Weights of a small mixture-of-experts language model, trained from scratch on English Wikipedia: 6400 steps.
Below are experts of layer 8 (counted from 0) of a mixture-of-experts language model. Rows are named router (the router's row for the expert), gate (a neuron's input weights, with its number), up (a neuron's input weights, with its number), down (a neuron's output weights, with its number) and show model dimensions 0-63. Each number is 500 + 50 x the weight over its row's rms, rounded and kept within 0 to 999. Numbers have three digits each.
After each expert's rows: "mostly gets" lists some tokens that are sent to it at least half of the time. This comes from a sample of Wikipedia text that the model never trained on.

# expert 70
router:510458431504542555450573463472371451467474541468428468501442503464468563511514548515424530524529515535500513414481548433465545437514528468480509554500493518542617452438394522514527548458494557
gate0:564470427437486488465596543478511489571507625404476503422511426463541436545518489460520434496462530502474450505540517483561470490499478533529519522470517451472484478487474530578431500439427613
up0:509445447528469622439518472418489556578556488516398466471410419522526518489530492455506500527493513498498419374587458490472454490502549469511496531498574489459517544467454452501451491545396526
down0:469409523387428460525438471441518539529507583455404451452481552449498485575462444498466493529484616486543502435489417501419439528518451449557537461596511416472416564484627483557464443473476504
gate1:531442577452405541488511492577427466438455470579528536503501469429553581471568456560557453467534419439477542499479520504517486495581455510490528528455438529459595407483541486488428457568497614
up1:551426458533419568562495503479392478517480460494489413514537471479432574525518540471585503442562461445445513528561436504485494546460511520560496509443469532492552449517545515575478470529542518
down1:646546472530474528467443503599582519584487462597520533535499506519561506596458548521491387484547501399427598491553472476448487513511455565504474499528559422507523571483516489474446488474501524
gate2:460541547534446506540473568516555459510552493433498440490560531506475457533466450531512590411516445475455531464519586575470554558458497525470396464511534556496547438587542525545547405452427508
up2:465450419504490490503506471546490409517526485422423476419525436506465470460425534540487525416555578444422513370504580508445460583413528507565471479528504480552590458555492578431456555478425549
down2:526527586532512560545521427519545535492475457532419574493524466558408404513542516455473504518488425528583517476546466417517430482449571489436481494441533463457540474552494499417463524480535574
gate3:537500495631606372450421520505520542453489480534456477448509502536531483557541506369487480446441474461526465475503465550542464576517521403511554528523483502575540441421413538549584450483535468
up3:484534500505498451463550546524391460478503529399442438489488523479477418520475464442516592465501466371446516528567513572536530594426518490513582458465471566398438505453488513551530474562541469
down3:487505495609498423506417478540569522436428471465507478465568423549440481441499556470520498528456485455503522476503524559424580528499519569400480566527456546541463464489482498501521433509533561
gate4:538539446478547578474528474543435473462517616464530582406494536489419575488495604537497516480632565639488495534410606494520572419501531515462502514546503516565551503528440509553517523510457518
up4:455521510544599496435479581515512474526445512550516443489462518423465528531488424489491478518591510601428433550430527588529476491530473489384510434495523519444620479548481628409486414454475505
down4:483471552564567519452556529494476493491543489459517480417423495391545622510577521480563540443495495493632419488577452487551513489501482472416461487526622506417443526532497557553582494493488499
mostly gets: "erv", " Rel", " char", " Sum", " equ", " Op"

# expert 68
router:535452497491542491425536530581492442466538514484466458580498460540465507397431478497419483489538526535561590444494495466531486561580531386474485517583577514522616446494440537534482514517507476
gate0:521451504524486437494492476525543506495590456605439507477494509471526640429376514532487517484486376556592452413445420584553493476477556458515571510550508562511524514453541546526400538551496496
up0:542419416487584480549477548559478511469592460469414418478421494505427482470407485512426552497492402550614433540481484508568495464541525482429596532604536584507505495460505523530464569495511476
down0:476552486579486443479434527489487494518419500440478525560568499511514502489467490460547480467494460502539519476423627530494450545446424584541522597439545500472434537478444551492511538633525520
gate1:516373483461547416516489425577417548519580512499425483455504446484493546458505453548502382489550545509536381466580550488431491545496464510534576541607589480544542413529521570452484508454551423
up1:547457459436543487407507455671456459557504515437479516537504505517475526495468415509412363482545523516432413561505523463541556566465490538476530529433579499474528489568547516401441474547510474
down1:467507475517438455471471508510562510475362496428433483485591513441534458413481542531567476572528463532513556548488503507493523486553466576423487474619546461398495456493558409495500428544459485
gate2:577435489531487517524536447521510490519482468526545534481468542561484568478649544551574439506474539579387563474441481442409538487489487502545497546456532518585483430573549452468403540442457472
up2:524464442538569467478490524445506483561523496539515513511483480459550530537681534512539430486497505590511649520462549503420533586491432537516541501561489450553457519531470502523531587490373506
down2:581503519489445463514500617516537465582468529527438420469566444492499553546496445474501516505537495450543535478429545488594512480537504499614524485504464558430498499519524559514553535541654456
gate3:535465608414463545457451459517504505489432586509522447538485554477435415534530537403492536492498585443435443535528456425493506528562539440573477554551489512475525462487563549532507522558499459
up3:561479589437544527419559523565502522522492429508413420486464497524487528537473594480482541562449587446532470577497484485569564498517626452562469567515533525479558545481483506528464537594458475
down3:519482542471544382480522565455558518524486558486574446516540498492487445599532438561548577473490482464539381563525471421535463485550467482550568486482488512624517575590458540486500514465450417
gate4:624441532521571447444440478540506543461549498522412424539578463473397461488470541592430522511474600433532508405478534474537493480600375413538442483450510502395566520459513561471564529527438480
up4:593474620511449549493469380470531504535561485469440471572525506480386444408429519433435522489459497455441508386497509454496589454579450432523410406383484527444555508464478535445544487480414606
down4:569478467447531482513544479468552591575493535443464607525470486590464463503569506445374518452444480544513515527375384541419446520561526471489485502465550470539469484520525565483461515535586545
mostly gets: "201", "199", "200", "202", "198", "196"

# expert 1
router:491433495377474555464564499509461428466532556548478429525496510519511555525431494532469458534470560528594528470525545392480553491621559387482552578550522595516523497468436534482476500554462450
gate0:506491516417472478446451565530507462526476442493432421537488516575551511500486603402496482568483505471521559547496456429459506461444554498540522471558533453418470560516534496580403569430478504
up0:540421517443493522485533590590506496580573534566467443471448503489567548529494525458500453581435546456518535445453444475513444477533522546523552477564529473420500508545494549523402468433482532
down0:486547430453529551512520500523553534481507539591602556518423565448480462505538554588569502495572447460388449406536457464450510557597564511494493509450563510521392551476552491461533451512574484
gate1:415451507525530407497567598573488558487508520533465370429549555509561481559527465498511502524431442431546434490547405475434518366457489502490491516560468473387493445472489508547528484430496513
up1:425422539483564497413537531490474557473598523517553481482480502503569531540486417488507600539473437377568502542516441460455384491470542562549485530538481433472518487433415559523475533445538503
down1:523501526520381505514588450457530525582428476608547438416527441446432514629470503586573480533490483584406454456518585515486510584513520603556564534541500494545472489502533486455553536478512540
gate2:462522407476517482492537505542462522471594452473631443452458556495523571450540412537505510512515441528477455463587494547546582535482470421510505513510435511530461438511493494501555533483440458
up2:574537435387607446507560448471557588465594526561549471484421482471525454469528389419493486631462529574509494484585390558542555542545571488462515458463488506474482485506535528398481509477515520
down2:504532514554505503564580536509514447508566575516552477452496570482483524485395494474504452479564433456464539529603434452378493457560498494469503535540493448507397516457549519541490540582422536
gate3:516522533326487525445546543474548417533552434504535424521520547497460529489488480513506448429548436412570472427508439549564568518567535441507522518479518543477557453576468590458502480558477533
up3:558560516373429478400530515454523454557500423504503380544535502564509560497513475482511446442524457480466487536415489485517495570490520360548471567589623480507501433555553538502491516571482484
down3:508519548518518452465471441438565523531508506624452526459535462589482569483533424514486469553474502479480508465498470506509502516604571507576578516433599557501530558556519564513460549447550464
gate4:503481468429554514555461494476489538481467568466576396484504476559547510510540500573563404496525461569486524420521519498553594525564428557406443556482531470579534507426491505417542508591503567
up4:546513465438541537531531546483499486476451554538559371481526520439502613474471503515568509395448465487462528432549456514536480523368436557453492485438431507505513505507557586415538597554532585
down4:522559576443478514565413470426503502583510499467498430534461477454570523467584479485495463527461506568516596450593557494505511530590469494521403513473470423496504552442547523458489511499508500
mostly gets: "″N", "°N", " ISBN", " –;", " —;", "',"

# expert 21
router:497493530403543505363577560512420475525583564499482413552461543524501526520455506568478492510512531517518500424523565401436524588573523430469508481555483550473503449473424502480425518504486534
gate0:591511571490440442546497443389547571498513601465464413411467550467408606557486516474499390482479502486460517372471583459474549534486416451529455546459532494482490509477523502496530470467513574
up0:589486583491425502441500426517423450477468588503592375473440327489480542548522582500515537537587465497479531456538563463552558564474488489561516539481486506457500469489476491572511500560456527
down0:506569539521514419496479455522474490536487570491487444498517511593651484458488526463530565519516464524455564602510478462537553560508436572474469520438485476515497483516600569466487566521506529
gate1:482400522523517637526487490472458496447503421502590504540534480584558482468583537443483475480463483527482459507563521527458510491427516409418470499503459518449486449427360498398507451569558595
up1:557455493409549578539454475476506552397471408529606552504402523509501482579566495457524501510480580504495462580499411556525528541476526447494492442519461518444475443500434478395516526498593491
down1:445494522484609539475545476477521439442518526620526517411556565583622460509502577495518509559476498569453467521505525501593520433521519530458529495503500483525438520501490465558487435370526545
gate2:495482485500519486498516530467520524446451583503479548482613552458521512454553477475444484391603469473477387545480558536490548477490567551445548464479522548466529535502518534505458562473505516
up2:557427582437529570552426521521522491418493454514477617446488523502502530385535498503448450380468450526461419527482566531483539482466548523450538503487504562435525581469527485457472531453479445
down2:514551473503505517571384526526516507570516547485496471607480443398550426528479451485472429528442485533530551443501499408480484531410474423490452493429392542464529490524502494510468405518545479
gate3:597467469565448520446473498509488456475451532530430390470549487524486515511484486504478456517587571363500565455594459447485456415474483475502488502595481558477546557568476572570493547385462480
up3:598512424454516539463471524454523430480503491513471480478450534589419443540540474471528472498573470364513563470603463476468471410440542527532487454530453608479478524475425562497530439483480529
down3:576440517529507463529437515479532505544538473549509543462537569515561548430519416534573404513407470474454410519556531464441565528541497565567505472523538521492421458551578458538492570506635429
gate4:472521467548557461525482513451492469629527541496533453488492570585539472481429508573475525512496526417506578465541618515459564600491474505476497521524460479571473467513543536444417457513450540
up4:484535430463547454445580520435492522522466538499565479555565535506472493514504489528478519507492616352498520429580552490459528545483473439523491540584441548523529499461462557481488466537500544
down4:495487635534562507554438386557438560534479578486499557429490533508541516576504493468538565545498522527503549486551609493499474423518512482495469473508468396600446468537610543519515509521464432
mostly gets: "\",", ",", ",\"", "),", ".,", " ,"

# expert 7
router:480486466433533526402574538545449446514484576504497471574391557480569576470469496504421452460513515531571514500531515452546498489508487430446503483498567542417610464459424481415494505463535450
gate0:543520406473486544546552502563557507492512543547501438469488443550556514540470439493555416582488455473504492555502562486548561495458486490613517501492493647435613450426497544406454544549585477
up0:513485423479455522459564454641498474433479406504542520493443529453546442483424448525474490462497410497545486552549539517490584434535481448526468545471469547575575417432493518469483449506538423
down0:481608425493485582504434523547450501465490574483499505456396521485531575520454472491525658451538456566491519407452544484493479486456501572491489536456582480580569497523477540558523453449464538
gate1:527491509522495499486517580524463536466366499469589542508437535476567646509465445392512426550571505533536499480514499458528493510476536508479531439530486570469539434577369443484443482505502431
up1:449513461480544506447493488459470492531537584490455446587486476576452537437417512459547497518503556432554515458510505433578468442479649461421405513479547569492508555428536587489513571434510394
down1:465421514471446434526495571494461520511546443490487572514477529519445475496577554506521476487499608505456504482503558605549509460538517459583481514503436428417434550520539484546440493572428493
gate2:412470545440509560506589563534464548446446543473512470502457581449517447451514517433507562553531524466414541522536473522500511553488482540559473412398525576532547541556434481529433443498640501
up2:491476469441587622434538527489449601495504444448499514512471424429521583410526479472474446464581562504497508503541458543477460513387559489483611464479567564457575536518573566489484538571516497
down2:569549467487481502524415403546469418498505550512419558493576526505525518501431527453539579419465548593575466462474449508549603515546509447570545571513482507403419506458468542556483537566507510
gate3:457424475506521555485553381615481526512551447545527450578439472508570503394567562461543579518458601451603459505470497524493534529493493466494539495505498551491545454578423511466490454439513462
up3:546492419496468529510612533439397529485538502491492470569448459479586567463429454495494470521608471386516517531469497519457499555451472446438534453437525581411497465495554554584560506526566360
down3:536437545560525483488458518433583455499549544508520471535466507574580506512423468581528519499472454534529483484553439577509569507460411507523400495527459512596444439547558557480446527542361492
gate4:526528522485545499448472582514504503515484490513537457508464497540536450464504458543518404415410519577648544485504573510469565459526496516455575426490484477454498496479572548480490517596526526
up4:522467536519488489471434526431482580561568515455518501446470629535468586447579406605543515478511470458537475446556461543506475506498372480397525456459478506387543425511467528433480493465507554
down4:428427483519505463527409506538527508565460546538494451436518565467497583540483476468530455468499528470485447562508545469491478482465512455455390548548455457546549567545540474442551427611569552
mostly gets: " design", " desc", " inv", " exist", " tw", " count"

# expert 11
router:479457410407497533379544553529479481511534529492481460548520517569507589482476515557452495465494527532610540421501515477487571504612557472460512485610576552508568488492391479442456599509551485
gate0:442516485590516503441433555473449474485517545504586508494471517478546575567458512452496517433519435604565493646507458525537499440492441403531466462523496518508582502550403449486459571551546456
up0:486529538534551484422522478539454464453521491435587556545535488452468477559425538475468566470566458459578478487442474502558383434483451459511476453462498451536498470558470439401480516514473467
down0:560519526584579330491481473551523537509540502514571477520430470522603559556548545528508508452467531518531467563452533446441443504391544414428521541387495625580438495501531447519588524480525547
gate1:513507455478544466408590477517497489429514521511447582477524524408504520519476437498392514424439433548552540399459450436522490437651577481393538506467530522451524487537497574503513463544514512
up1:544483500468512471507539514495515501392504549538524516515508473474468546537537454400527496582498494375523479374470487460489531484578701452463553504507519591506446510556586603534463530514521484
down1:581491531557507450464474435535611480454502476555533459623592472501514529440494478488447552497488478515481451521510441395479548516528438457443504498484576456485592485479513425526499451563586496
gate2:413423406446530550426512519554403549534470595508630443506406568459489454447621476530523521504527493437500530513513473491447546583504516507493571445519538536489504530429473572479435571439530527
up2:447470493416562505477487391486430583529434586524583418534434503451540509427519550452498508519414514391471580468544407512459541599420542511520541523479478552475524487447456549520487533538574534
down2:521509505530565502496453463436460545498497470536439519503512564478500466507451442414503439504499527489456540583475560385569565547467448520415502491423497491422513481486533537485467478561515484
gate3:547480418405483472507491559493442526492612515588466448490538491567488609447488497573509526433533458489519470430529619499549529425543452520518524447416393568562467471525492500533530471480369565
up3:477438474412469553477465516583575451506542481501595434486588524547505475517602438504425535545534476595512542480539586549487472442518525491517605469552450519485476488419476497608442531402466503
down3:534497503542421472526521561501509482512503461610474534490566522511416502515527551519504476453535417536452432503463460470544532565554489537452480479539564478509437498521510495438498529495500575
gate4:470551603538498435493564541503508505423476504533498491543566488508580532504480494521487534436482455476546512508544453443540506487537442413535608461563460485538490530393397563516493462516383477
up4:561541569514499500515459607515558484556477448522512462459567507549530535489459463565482518437462474458531530492526432395495508458430566446535622534509472560461462525440453629472432508483399545
down4:449429484503478446444518501506452458505414415461471557514489548481448514448482549424510450483518550491501574474579444539492549502512587485570448472515496460524466498593508547587505484484540528
mostly gets: ".\n\n", "==\n", ").", " ==\n", "\".", ".\""

# expert 50
router:493425519446547487399603514489448411485541478519528488561507516518477558490491527515415486524423598525570583397490517421550478524586475373468460542553529523520611467489415475458472525479554494
gate0:393517440481418432505541602542537534484519605507432492540541543449518583470528516469413494497506522556501480493421530523503459536456499505463464522624529578534458488462412469583510525553585479
up0:451472546519508471460516541505533516487522585450397564550527536405529622535468457518502567471510539510569475461477474454530428506641469530515436560551576528531437510472387449604536456502511437
down0:489541463527500481528520498494500474503467594445474517496484490529534524448569507610554444505488353507501575570565414475372544573477534499504563524533530507482540507469484476594524561499493478
gate1:401572474509560433520474509524474443457517520535477518431391526574539600506522516527468474543491526554543430473570486487532588435462548457556410498471577565510497535490417556510542524486500473
up1:411593577449535456505514500518448474480469507530472518512445561576530616529529585550548462564406523574544557465521466559595519438391617539533436526521521615460422509549502514547480467538558507
down1:464556539563516537440458567507488522541472535541569522516546569534454554478428335537498501472549497453548419480522435469559435554561403530444522577461536504542532465543550543505529514485550500
gate2:455510433494443477496518492466469373513526436452479443460477542412492570517430477554493502533454494502454556524464517514553545418535466434515498503494565558540492407400479576522494493440485518
up2:471479494473483453452529492484463437522511434422486487436492587479530486558506437585549466615472511529473535445436535469495559425544479424586506507573561510521453466517451501584471435431503502
down2:568529513553521505460508469479542502502470546543540577456489535440509513499522588439532437471471529594519534546425518497600538347495408476529461460526453506547425473502585478551482544485530441
gate3:555455521439456527428445481498519382476503486479552454451518454522548603558492440432509612430497477526552501527539455449530495495512495505411531570475478480557571460557438440459371535498487526
up3:580495497458452515479464529508475402512491443490535480447527503473510543534454425417460552427557551546593501498487486506628472545508542513421500464494466477562557453536475450463364495548478486
down3:579473520537576467462439419475572505527550486465513604549523536449533534483488558479457473509543467545438452538487468528455575463466474411477491526510454523541441516560510379519476567566519576
gate4:396480503461572476552458495584539509497511456597456488500435492460493480429475365489460472486540433545573434422500462550498449459523479582478533589505519516472512463490492475561463561481635447
up4:403413536498539505518425471559492469511524483518498458426413522438517426500489415525490544449447446477515410506621573504420542464498480582480499489547493549446510514490478505492451568435559486
down4:513470447511494532451497506533556585498570438603461550518580474497473463403450473499484531503455473482466520466488466519561506438556471505487484495519435450507552582598558483448445535471561464
mostly gets: "°", "′", " +", " kg", " mi", " nuc"

# expert 3
router:516465512505465537444562574532473518476551550374486484499474480437506513416424477528437537466479566512531536411447518502559501522512558439476515450578507539507502436521455498492452477455472497
gate0:470468497557477478515499595487505497508554545438406418417584479501550513530451557499441548477488466492489475441478499479621443491472561540475536509462554530426584582573505511502535575457420472
up0:447473397473556476534472466588497509492523534399500553449520536499456510479490543477529535495611510478455457561430506505659578449497531540604557387450526588543509394483527453536546500454485480
down0:416504481483539546498438481479420517492472499522474535508534570465485491462439447542615526451547493545509556456485548537438518432526536513457497532528579457533438445491603542494452520578447506
gate1:551503534525483513603465509524458499448509560449570405482436605558542497468534556532569528494409467498480596526458530455477587476516410536547533545552447591502529453430479499514431483575508460
up1:423483532524478441537567569507380476567512556494524532453544503554542481462482466431579503541363549531450604447434446517486495607485445539472411533532533409517525425486498544541378476560411420
down1:523479529556481497528445516473528420407486493538514467508454492512446490540491610563500537559542538525506486421448493573466462497390505433488538543468448472503465520471482558516479557461507412
gate2:513538523549461502536443488560585563474435474548478518510549508439429513362516504447422540623597486544445465445492491421581508554520527498545512536536540589506568483517508584474457575454421465
up2:534432535436503437449513497506516449526497571428518519477561613446519520434512584479469651547630543444472483584509508446524454459469469538565542531594516595466530506518513560545474543410536473
down2:519564557587462532453500484471516442517531440547494473446477402522484492520445580507569410489474477505572470472482515480518499574462481501499524450531514455457501483510529481450604418505523539
gate3:550465449441529620501453477551512446451435504592455597552525383536447577518546411448467433529458512468466492475467476529469484543567528491442448451478370546451533488564471501483495521520515515
up3:513542449412443558478553501510470451495440520529581513441502538588576535505514507544405580523361503572487542509419474557439500483567513521432648490549407512462492475483515463539536427505528457
down3:543522480518594521482498526561443483539489474504492585602500506572461526434527446509566528428453555493499535447500508531506527527414500504503459530401474491413443580478509455527548408551615422
gate4:560436545507363470475540517513505522584482466550536496495526478571479403474487478415453520450407481500438521532552488477526643490506511526450520451456470462481479502448495521454556488530388572
up4:523469440506421504485466393542497503520441458392513481522469496516500533536501421447521489472434510537472522483539521424500638495531488552502419469493543587595497439581533390450499478461532566
down4:415434524530459458499392588535589575527513434454518577479516539532481437422531445492511489498416504548561442438526611489570578449462516445519527514489460600515406479526411455469530540568552504
mostly gets: " made", " time", " took", " role", " set", " run"

# expert 28
router:468432490478530475456520583498427464434587564440494425560503484498526505510463478540382454488567490516582579428499563484546486477589535421402536456565574599476589417456512481493420548581442505
gate0:469501485490485521512495541484534567596593542425484476533480475459499487465462503538465518522465436583534556485603538536503486451624457553425536412486449563431520529572457485483437508510576574
up0:463444542486491490479513533494492539552602475428511475475537525472499511515468477575436542454431507540525564475553518469503484495573395473463542436422439461467518542383386521517505492559583591
down0:525529445443540468401445572542430502504558392484524493549524467513509560602484497505474499463485511494504462429510487427468464540484623417528416472487444418545495501442435493618505457530588465
gate1:605339499478507500522438511491512518485513538526541457543497492489499496476554419431391541593510463445479504433464522553488439535443560454380444563469600490461552443529547512584478576544418475
up1:541467556398509428510537521476488476420491539467538512465498598497498432494502462453446601482550436447445441411500548551510489531520546499400468527520553495495562489606498460524466518537425489
down1:449512422463481463558565463534506472475593432513466464469482481508539543563511493514439509541496473543556445543488548600593507571492528438521482584542574560565497482571439534489421509515570447
gate2:553426659502390598545525459494573534535555510500496485510492456513468458572490516457515530466507503521520426558462469515531469538568553515499468503506491461558513515586548468410493634464474620
up2:429507530489541462560568567567465430507535512513430495462476497503576505457496544560565472568368550489601422503485478483409432514524578499513524525491510489534530549559574524510554589417425542
down2:492470395524425559528482548443462514519485519539493564458483468403461440511593541489497443522565528526488524561444512558479562482499535443425567443520576539477497487489544528527456460479480554
gate3:524533468461531441505472572525556476459488520527490374526432478547513507492489416510546495661498542490531540482563454516511479387478665478511549460496618498544510485527445589484477511446577597
up3:482486527417557495483507530489558504512532445472538430461402443530458514547506448544563501589537564436558488521536436468490545449631576466408524433424590469528542493537389529473546534542577565
down3:510564497492434548529464538474469520551411536515480533432452508524526535516514510494459481536429494550580452456535460441542372475532457451505458531439452523513569548469581548491426532413418532
gate4:466540574524471451445459554522457477586467443373448428459592554505435488561510521578479567495499424484584448559504487454445525467507454454433385614463470480526487431494526475513430473473564492
up4:497477520549541443455517497469511500557496614460497462487564523381380470415574518560547540480511480492637463455547448420541464514520578449488506503488479518573541437520479464566409418518505489
down4:461519540450490471489488541565492516545552522567416503596461460564586405413569503508421437551579473548490522526547439528512427441503557544546516441524526575442408540576558492538512503470477460
mostly gets: ")\n", " |\n", "==\n", ".\n\n", ".\n", "\n"

# expert 56
router:540448455471494580401561508509495426482570536444548434592498471464529469493445454507367463493488494489533582424486492447544529532590512389414515523541579507473643442468419514496475548566522522
gate0:382439486457486497486491584509513468480491573494460468497501449483455536499520496537592540476483544492496522422605525443475426522480430485499493428420565502588458525353498488503541480535572554
up0:557489499415443548413513553516532490446405591583497413604473471398526483472430451497457480407521434506527426476534525458502485366443486487527509567492495519582492512345510480492509466542477564
down0:515419553532469494513549556516498477477559517499512466481509504384492461497498561530502504509550530464447498434463489490515418568387559380528529468487459494494523559467423450484462543528396536
gate1:388391434554456411500463546570474426441421527479438402526534504508492461550514489514449522518509501469484466440561476426536467537525469465498480461565534516378580554507544497451474572509429527
up1:436495566522421405488481506529485400388460599450488427570496572585476443543490559581513462505593497459489514467553547442514451471465465463530525462531534511360601485437464485490479514432409512
down1:531432487390461583532522502461479481537495429548426477606554422452481552510571485488535452453586458530499442550511457523502603538409515412499543593506558507503516448468500464412454458442477489
gate2:537575535508488559564599504552560542534472484523512483548456369501520496482470499501488510466475489495501529500383444657507579529553498574453504451516462551546468465417526534448513523584484584
up2:505567508472465489567437506529553537514456519561587506504407493461512438456548508521541496449553472525483605591458469586494583489561505480528491401514510555528435496417425478426556478476396461
down2:466506478507440496513447495460545460532516532472563549531550566488524484490527527532508499463414509534438429528463490471454494581551457437438428484489550541525566487463514526489471511461530497
gate3:505522467552444537455526520534508629547422475508550495577537530442452580528501456540508475503468432467467532489531456425556486625474552468479490639540559472453554422452448534476523485577515462
up3:534528465479437613487576436615516547550473429497524467590503485476526598384470417505521424521425473505493574460422564491518454566525496448546555543548490542548524503460452517476467497608564531
down3:497554526545465378507456542437393471438588466611481511399452484531555469410563568518478477508533572491460478506487511470485508518433445530478487546454572464463569478508552399547484506476454592
gate4:544522491517555455535513465421499542436482462510490468464501520523429456431561528436395508532530637432482513524465511591441502458492566419538470398481406495395465557355551520475582478548594489
up4:501505526456507525481496409435533446436503381465521435503490473551404554439521520468495411559516548375502428518462559590458595495542550445589539448522429534455408472500441582445518521576569552
down4:415556538578524551472551508518469452586448510459534548502563556462473404491538522533478598513506521495484476496474524582546515496493541483437559469467514450505547519512511537509451503509642470
mostly gets: " ", "–", ">"

# expert 66
router:544485483470474516395519422576472477462535497434533473519420460506481579486419488523509523427441501519537475416497524422465544451562491412488447523560535536523548489424410546509535549416563537
gate0:570443484582513482581479517509502504595424504407563531490480434549405524544438571520509531404552531525387481470503497470558569492539547519508561487471519566511413524479384427491460605545510525
up0:611493404497492530457496444591434546484456530474368530530545472479445474459470491508457498461492531514488495416397476386410480501489555507483531495499484493485567549423441483512494508546444546
down0:441441492533436532406515513510520529396526513562546552392584503550426575522486597476538559476502546460495619462571581459494508513615475448461464501501494487467475531474398483484508535470512552
gate1:509448564491462477473531441549447528553557387514425515526556499531438588538501461545553547436487416478554504455500554555450442483520422445561538551466441577653565428410502450539412457470521570
up1:455443544474424446484505438590515493501538485473476545500513524542497512500510460589540500442443508475589482525521542500444580505503479530502378501598534549549582432351479500454551491569529545
down1:525529556417408431503540454605471520404399547531460458432453512549598463537560449413491455504437548460504383463439553604614460521549538480453493435458456574547539585506482506545430434521421436
gate2:504502544466497433536444571585483539500456423542442530533510494425484672502500488558534433559500536450538567421465514487536420549514596468485588539498524502533538528465383519538466494400481530
up2:596521470423431451440406552538452525460464518463541378426514510475527552544529557529426408508532555519559537496504511470543477501586541467592456516545583492565524499437417467486526534499481464
down2:541546527453513422449446474580513569535502552498399442545562584475513507510426450429483480525565570522398513522548555441407481527563510476513496529564556489501523488535416516523361560453500454
gate3:645466458548473411412444460556555487523584592498446521506490501497466404427544489431447476583448512415527419483433474513503507502507586466514510572602512435488491573537525491546476458482464564
up3:522521427488382522480498480541467582527536456466490551467548450519495448413543502566512446525439464493556506551521482507486532536450530430466498588598466458541507555500473553544515441461445418
down3:557566540458479491505519506541435568544352493513440446474458473448434577590527565507600539448473528474542487446523465429495488482476558572538457538519550481558627495478508507535450524525463541
gate4:551477484526504462465451469484486522476524474518481412485468433507418504425487402378518617486527447483559508486581454480454569495488548401516491515492551536437507571591512548546493609468545426
up4:460434530478485510493486436448427566531502423507397448411523441506504543438550525499502422480459478589560550425586562471489464562542564504561452426489575555589620514559395504539596526465483463
down4:466462462642494524510568501373559497490430427557410455516525633480504435505448468588439524529488457432548432557521551608447510551521455469568471556459478474489517524561544496475464486531538552
mostly gets: " dep", " cont", " ent", " exp", " rest", " ret"

# expert 44
router:541464520471538522449588435554363429465588552473459503543438466489516546476488534483489549436436529515621520481500556505514552455533513404497446533506511551507589509420484504527456514473527479
gate0:620557366521528607526517588543507463543495575493539509452442497473457470466485440436521412551501461598515542459422559507473577554522575535397528479606568500591490477417516479556519456452511419
up0:429499420528568615513537473595553484518564456491527480532407509451569584520481499507459485488532400515464523453434498584473539554533630504411547482515491592402517514502504462549496557484585445
down0:558518502526570580559564520558479470463517566484436417490541557487429549606508492463603578582493560567507630499554475563556485541589519568506471534442482503526453525634460475467517478443484452
gate1:359443552426485474516490490477481504434573537511496491557423565489537553479524481494503496448450484507505523507431498538446425496521494427507560457475481532466555510407426568583432483519593484
up1:440411513444600494475458499518581564395537490486418552517457485485453588597519576495553549457501465531520531548449418519488649495569610501508508482434439457473605523471458514586428568462503460
down1:463532542611420471481539495473505469543522528497523489432530475574470449473456480521408402508456458575418532451504586507447480511460498430409502529503577349490480529588556492436444503505471456
gate2:386487394497480582455550463590410536554558420479486539535490579499532502484431365489494514506557508471579489525579510519439511427562511436513455514438470584522520479407389546434476501459479425
up2:574501506449464644515473542502437511456541481427495526569454577495513537557504472368434534457555529552514431476512521517472556466492510524515441581516578518476582536446447482447395502416593511
down2:518418496435506482508468478523454456443522506382382485443476580483450379484462551471552528567526478499515433516553507537588502524539469678458508589459523467520496558519478520441530477469528538
gate3:488438563466539597456580477543497558541478461470538441485557515485488494464362556565527532460481527516540425471432578438529491525457594483473520558412470545483445563599572544498500560505599462
up3:511467526478434442445474431416493594478520476470497458494535417393449478498488482584467509446532530602543581429425626465429595430461450417469435579429516474505579513528527462502479596521549543
down3:508527514442442601468410520509484555477473393466408442461551551547532543494496519507405410430455503477444480435461499499534491589468530425373494454454447461499455604558525483581526503515478592
gate4:418518539434589473438551522422505401500528477582423500471574536445554599567496614491493523508514486488546545377483555602489534468493518498515521513531457426444580459387494510595460509475448579
up4:479485572452535486505607501502513503485594520571461542418510519418427506510472547462442471558509480472562554371439485508472526450485481400502562471442528488410604489413477475606445483348565480
down4:515543539507472518512470421468545498567494540476626469392529503570491549513437498541591390507517486512433566455478547484555587563570443512520586469451456444537513443553467578468450437551496463
mostly gets: "č", " Ell", " Cole", " Fred", " Columb", " Lind"